From a checkpoint of a small mixture-of-experts model trained on Wikipedia: vocabulary 2048.
Below are experts of layer 3 (counted from 0) of a mixture-of-experts language model. Rows are named router (the router's row for the expert), down (a neuron's output weights, with its number) and show model dimensions 0-95. Each number is 500 + 40 x the weight over its row's rms, rounded and kept within 0 to 999. Numbers have three digits each.
After each expert's rows: a language model's description of what the expert responds to. This comes from a sample of Wikipedia text that the model never trained on.

# expert 6
router:469487495511463561504440509506455455530495490508465518505531403505518474451459551538543412518597505540512463522553474427516462542477501478491483513558489520461514477469600497474481545562442526482530500504597494520565539451563542462544578560447509545451477501519466439500477511504490477514
down0:506441519496468491465493439385499551537546505489470533428541516453528516493433468490481462512506568556473442493570512547591512537442479485524463454511539513486568517415565499488530502481515539475508489507417524503544477443537472561523466526482447528479493525473513585468488469485556433492
down1:514517514493490490472489481482476573469502495516549507587460510497444533468418486431517463498526549498519531447499462456460443432501476472463458443527526508536567505444459542494535485507552470429618452568497535537524584532473495471486434501468531467451520513498498542470494455440432437522
down2:485501569499523473487510476522513537413491479543525506512494506533515469566447497478495560557460460467404475505449467469578499492593497460544562440490551451505553478495481489516490492507514464447577502458528449444537440491514504533566439482578476454475486485569512452545454448431498471490
down3:503527432458566550527501524516441504499495467582540515505477523433506495487541502491476475552534519516540567518498552486474595520508524582482472515457479476502539542517558572458522479576541476493467449491541418418481464474431466491563556443457490458528482549515550496558513543438513495531
Pipe or dash tokens opening a new line in tables and bullet lists, e.g. a row-initial bar before a year, name or result.

# expert 19
router:522475534535533500522483489607563496462513497531548504510483558515515497507453511483498538424476480456546519349472474462548533513435448530416518561463468470523509446509477530509460515471447600501541486521534526486530515549488447474519514473422476532449452514479512477555521502553468534469
down10:562446510505530514465449513498494523517519484566422428490530434479554474577491499529540467526549477471508500470497534438475529525479502473552546454534558500488450486455453502515544455536538507494599538528463528492415465511462504491503454537478549416486498507449540571527436436404479475509
down11:433523487490580533524471436474453549470557560506496529476464449514484494512379547509504491528550495470504390511518449499428528482528460545476446456454534440546523469463478518527557500503494544494488498511528494561470500527526501485557514568579537470463434504539519558551523563508533468525
down12:454517480402470485475491504541584458524487518554556577466446482504492473538441527488493448524599526504489544578508493558532526428600507509510540495524510469487495480531477512477544493437453490501523506450415443495451493479464538539460564508536507497439466445482442571480504515501495547474
down13:523545495525452493528443536458523512497491512528534532557483435473554542452547491483436495506468506466559547538516485577441537466576474439535531494461469477544499487511486585584433501556517487494488561564561553490472496503523457564541498466529524491486448507510469478448409427457496451540
L or l at the start of a word or name, such as limited, late, languages, Lerner, Linda, Literature, plus occasional D.

# expert 18
router:524507447491498587524500489491404475495534380445464536457465539469469604525509489476494467548497427497550569422505508510536510503517556487483525529476501473512470458511493518510462502503586520493444535485480498444505541451495460560511529495409475493527556425502496414493491534507553489504
down10:492454563541416576523480531454512521419453537534503442541519493481545513540487448475514508443491499438509470523435539532507578490398500517505481512468442487519497514535553444540526535515472448493509557471492484550435486497453466482426507463505508426486512475398447471455547464471484470468
down11:498473467488531451539464497463535448538508469432496476473560503551466482462500505508553567468464411533458405468531525504553482553523470539477446518525478546533482510527449487491498587562519535514518469544487488488524508505466480492537597468475485558538585465527524510487476569493583601524
down12:529464526563471526569548582494444531556492551490470407482563439500476579512479499487530505552479508517480447444535470516512437481534519454519489509502523480545569500569522445517484530482545508422514440503547430472460512534504418558518523512522464472500453471486532545402532534491525477528
down13:470558489436520468514482485545496501567504506533540603472468473487544474522514476516473523493536589495565461465527480516445485555471413524515428478514479498501442431492541441443562426464530551525530569522539456515469470491469478416495540496495509534525525435474423482571512538506482542495
Inner word pieces like -pt, -ot, -it, -ell before endings -ing/-ed/-ion, e.g. scripting, Promotions, Plot, plus not, was, were.

# expert 30
router:458548471530467472491519518514506567491481541469474490467482438458432557524498546462548541468454490481422554515459532455461526509442464508496511452485493470446539459415433494587497457458490533494455474537522496498523454540509504547501477529493522494431463564508478511547398443478591419481
down10:583514548495536502472493570502514525535496483540480497568473524542505536540515547515506488464480595492538497447503408481556449440558451440566438472496511471447519478555547457527480537542550477446470441456520469478520491492473476467470504577499528537494524455483579602442523528533482503512
down11:553464503581533454526472497500498489499499568505491534436467527484489578485496469410539509522495442557535503531522499456508489439469467485453497370498549450475432496511490409438498498535524479518540494509508461493461560496455505518504497527444480424516499554390503461475481508506481414486
down12:492526490438527548493503486481536540481542504463519472467502473551490579574600532541484478475512532470563546600481517476484535494470511493513513495476485485508549547548448476540526567452412442497428460425489478442534504528483540502572498500512474487458455500506575549447489481412554537487
down13:534443506470517500501498500462484513576498452528421427537441471522506471552453419486480479525524527535507554486500510430548500497492530516546492493433546499446468515513627434480507432473518505559540442547503455479518481465499502482520495541458531562542425463424502485478503520439490568443
Inner syllables of non-English place and personal names, e.g. Madrid, Baltimore, Czechoslovakia, Shinjuku, Pennsylvania, Taha.

# expert 21
router:478512471483502510570518495395547558485546466489533531513420581498529465542529492465571434519433541471452473490525551525506509473538472558501487476464541563506502479503516532499546489496442542465536481568461500582426519488505481484463538513506447503498501554566476378513446476537492476534
down0:498505553486558513467559586509481544497548438483527507505462619570454477563432464530528486530468470518508473521500564453561518520498529476381429448474520483517517459470412481545464529466457501476499494551555502496514468484522447562497565508473472506531559526519523502533487526528480543475
down1:471464502558484464532556580473425520444475510547515466497481502517511573520510491488451474500544504513511537528535544471500455493422530507504597493505441530557516502452466457464545585476511482510428534455505460516524463552548476572555438542541562492544441597510489484446468521476539470521
down2:460479486529480478485515412441439533435489479609475476502519502470497526471500543511467496557490458516511544554506531513485451458437515536535488470449509558589547465513501568488467486527478491453507581483533583550554548490439539507580440462560531497488453549502498541477466520507543540454
down3:470539526574542524555468575417509438558518496452498457572494564465542471507464471498523422490531553437546430513459453478492546504456516544472528443462428498493500498482545450541563546566477493488481511508467478478462458503451457487543493500531567575514495466524498468441468505532504571512
Nouns and word endings for sports, music and family topics, e.g. season, album, film, team, mother, and ear in Appearances.

# expert 8
router:514524442549469495503583422465429465474450490491449541492484423448492437513499500529485490509508523534511440507468509506532470503550436516513497525522588491539461505526458487503567591478578544523537528441514487470516502451497514444422508459533596451483467507468517522519538431470524509582
down0:552583503498495506526529483468521457491444498548419535563470553445461537543501485491564542501507580546561545450516502506523456530444501471516502534515547543454534512546505511534440483476493462451555527513449500459511539492455493470476466496514554501468418504499564457570495434462440549601
down1:543531541551511515451532453481504434509487598519534566493495543529498560490474465537512482522470482545513551478471537469524460535487534454440500520426520508464465512589573535546531504445528440476540509565539502568493519492471461504464555546479502468478523452545408540536529515594497556544
down2:478489530501496557546447478494571515487488506407407510516545500467468506472476431511530446463498540478480511419478436523536453500477469531421559591481414514542527521484438471496527443497446502537537509545453410468458495477441515467556480527523511575492491475526540523513507482492432499469
down3:403473438561498511418554486480546485516540457491548477505525489467454458451442506492476534478544452548608493497489516526528527492510475462497494454524461462505539512521490529512428502512443422448504525484514460500434485520497504513590481442524500535472480426496532431520470590458498509411
Short word-internal pieces completing common words after an opening fragment, as in h-aul-ed, demon-st-rated, ab-le, be-ad-s, se-at.

# expert 4
router:481522457431405567466487516541580503481581452421471542508533446485492484464420488500490509500513483529468484489483478492462433507505509569528404485522488523545510444530415549466522508472545458471479552460531535423459425539504509484528498568486559472474490513472458529481482541554528507457
down10:509448520552488567491610489515520517519485539512533577482587470463505469536512482550494460552579425469584567520431492525526509470534477575460517528524584519482526452477546507488456536538501437508501567448548473494480569541516463517510474521504515478540479513464445543521577514480497509498
down11:451544528509493437540436490494542484497541479470465466497471512565496521495486483483494499514489556437589439520470523475482460534531442561536510467408515540520489478522505503547465505552464481412504501520493495467526539495450583531453585633459525479462422468531494505550487531438471501500
down12:478518510465551508525501520488496488535441532518517479495503510480456481460538459512513532434454508512550475463487460527494494538522492524493584558557444477459507517513538451451461494440536506573558456535534530598568444460481523433556570468443527471455579555438514473526452574479452550535
down13:467505515507451440510472458506473525497502496514493560535455493503498453530464533544425482596534472545617482486497512481516439538455512432496423462553494448453508570481519482497503504521526511504539553470546469575509557493598542478522495446548443540513528470419471480511511505411529483493
Middle pieces of words and names, often right after a c or ic piece, such as coerc-ion, Cric-et-idae, Visc-ount, reconcil-i-ation.

# expert 29
router:540553497543524564461544605493491531514500499523512479453559522463483448486486529501482498535527523514596522454485477488500567525521499510503423485448560489485498617481474516457440529527467501487534429471498461505450595504508517547514438523553507518503469487477561538432507502482452487609
down0:466505555532515496521485513423500461538498490514556443459477577465519507537524501419496509511600500562568447419552481513491557475496560526500471514438483505565511489555547479422521509436472551499509476453533463496550519504559480518467463479442488440485522462494501460418440532518465573507
down1:512480487494552581491511468508555485482495534462509500504485429514464520418542492485515445573490491485437446430498535515564533478499530500535602540505546382462446517538416500484475493527530513559525529497485564524533459479476511458491457473561480557478512545539547524461558472568491445479
down2:504533440490530507430486512544548509444449523450477503450475500551477512549519463529517511506461550537476532511546570581557522431458491492550412480505410575527518502486547476482502440477524574482525527499449518499549516527560494494456521536440413478585526517537486575529460495514510511456
down3:487463494500457505454469521449531553474477545525484544489487495439462538527516472487458526526548553568475447611439476510495445575515549458505473487616539508534489476562547478515458494475468518505463473464471570577581489493515530526499510397481505468506523466518449493414536511515481505532
The ending er in agent nouns like printmaker, dressmaker, trailer, and the letter m in I'm, p.m., omitted.

# expert 17
router:467499530405511511550495508592532429565419506543558514543474527522496473479538600478496492529585429416552528487517512550515513497525500514507494508513489508472527517472478489452503520521503478531504497498520521518499437567443557505548465459527576563543538466459474469459589547545518460526
down10:453442481514497506512453488487467469485463455510523502464566478440479475486478485475425527584531577535497511579421490515511539499475535484471428565513534496460476497572482434483480483477490476446496518502538554509462494562510497541538493453494563431545495399472501383511467461442541482509
down11:439477491448530562531492497511463488482536482531570459526468456481574500504466482452546453435536497473449459470497509492478499509508526517513509532427435560474494453493492492462564517390499423492487491447520509510487506484531553445455513506540477544539523460470444421500554482492424630486
down12:531593473415543516481446536453486505443479487536535511538440569505547484483530482575483534525515551537548548491527481483513556529460505513537485511515425530540481499460466512500506453439467551503484502486502486473626443560469517524522477466477556514497504523514488511572379518551525552531
down13:503515506504425462445567547483511521475546548500534414499487480453521472472500522524475566478577498416572590579459505532529467528547519461499566449540515471551541522489522478450510535527465418493496521456500542521443528538545512570550541447506561503543515507477455502513542525460507561493
Word-internal pieces al and ent, often after v or d, as in eigenvalue, Prudente, undifferentiated, idealised, Bengal, identified.

# expert 11
router:491467526447456525505485562458475508487483568541464472470507479481510515426524518545477455544423466498552440554498438522493573529450527496490565576494449496482436471498475490518470519454489440489412493429534512508562518520460500516498531405510592554551491518492559515520516492515403483515
down10:482490514487518488458477487522443478558438497441535552535491479502496432454543528514503509516468457557519562550508520542480522499517534505456495461449541544459445482514465461597498430464513481464549522532551486459494514485506553527477463516554427417576504439450525605548538507447431469534
down11:451555488531573473509510478497515551503602558580494466464509534462472493510537539553522495580540479486458488489537453555507462488540469459572482524502504503469505508522491459481489419447565575521473448462474590545465496563457491473504513421489486462447474444487504548474463532443535552461
down12:549507508497532446486487507425501431518510532566575567433473520496527540564445563552480573551533482492588480453529594451509483466477489542532477488527545505505538563481535546491533459479520440482469530478517516530540560531545506568506517524477421507509460481514467513500404497443498476525
down13:524501472538476472519436539515481457495535532424440517518533543502507514487575516435502492488495536520495552496547476481535436496471464487583487512525612594550533523492510461555448464434553489434515522507471512530499493448474513498450515521534568524571514538506514556538494439477574438568
Word-internal pieces like ac, ar, gr, uc, ad in names and words, as in Isaac, rédacteur, progress, Colorado, Purdue.

# expert 10
router:473504487520506470457558467502413525590449595562465534475528555574551530512481486450497552472435448533488478478538530509486415487474471471504556500568443477471516495523482515432433525496499475480563475505447530509468475497479544446479490481579449521466474485539495538500483522512582580499
down33:504556427500581461515531546569517430522553490486523481508454524409461526480564530543463519442467463458494533498533503531405487524465499503471496571486495533576525544583498463469494481487479570471566467501492537511520561479479510498518535501479540471553540436496414459527566545497454485502
down34:446506514564544447563577487487578501512479563481472454523574491502473489511525516513501458517525440523500438480529579527475510447481519482521552515626509507496519438548517555443571526493496462534475394552477534487430498491525457531523511489466515500523587502502514527499504566487491545545
down35:519487457463458465529492564529493540491440461514444463507508484450519577553495490479487544471516485535431531504411458488536551443393527448436447473506545521540505470542494519488517423547485557482536551452419511456521469531491468446502491484568457457565507537533535459513500514544451555508
down36:564513437516555534505457532491497485477488508516531447461472425503504548531426466557460516510517459482487447541533564529544570506566537491481519469477490496420522530450474470549515493464515514552500392490397531526472449498534468397465492443526482477437556471494509448489516523467506530445
Final pieces completing words after a stem, such as forew-ord, ret-ire, L-ater, tour-ing, trust-e-es, and words like off, left, later.

# expert 25
router:470514464559490498515550547512456550441426477431551458506493448458472557469495493454469531524444573530451495512499518554592458470506551524530492551513557533460505498522519498513470516541530560493491538513558470582536467540538509506535401456477466521429461426512515476473570488524500539444
down0:520473507490555548536443510565497511545523484504551425467505550466481513546521491528503506545459504547560493507592492446522511562541479565535537522498566495500515548508507407528435545479504439527473525463482549427475554464514463504521421489517537541504520469519486450451396574493448482454
down1:470458531533462509534528514590550549532511501534506466533462476491483514483515438513480539538563501483494518464549508491486478526438525431488509437531433526452518462448431576471557531525427504500554494413435468562533464454517566529531445545502493496439556520414522448461548474480482527486
down2:510540551425495532447531468507503477476551491588427522526464590568492481508605468503520501480476500468449491486484550535482520496500587513550472502452506571470507450480529580483472537554453491471495497538489410467491518489485454515472502540571556460507487545451553590467517493475489474527
down3:500497469456512495546502417554535479475442549503534414497559489453430510487524559444499490426467473469435463482433507570459516488517499506505514552525489454530544520534440551557408514431482555488570500456417437521491526542517497465455533452468467487518556486505480474437526507514463516513
Single letters like z, i, k inside or ending foreign names and words, such as Perez, González, Suez, Arizona, Khuli.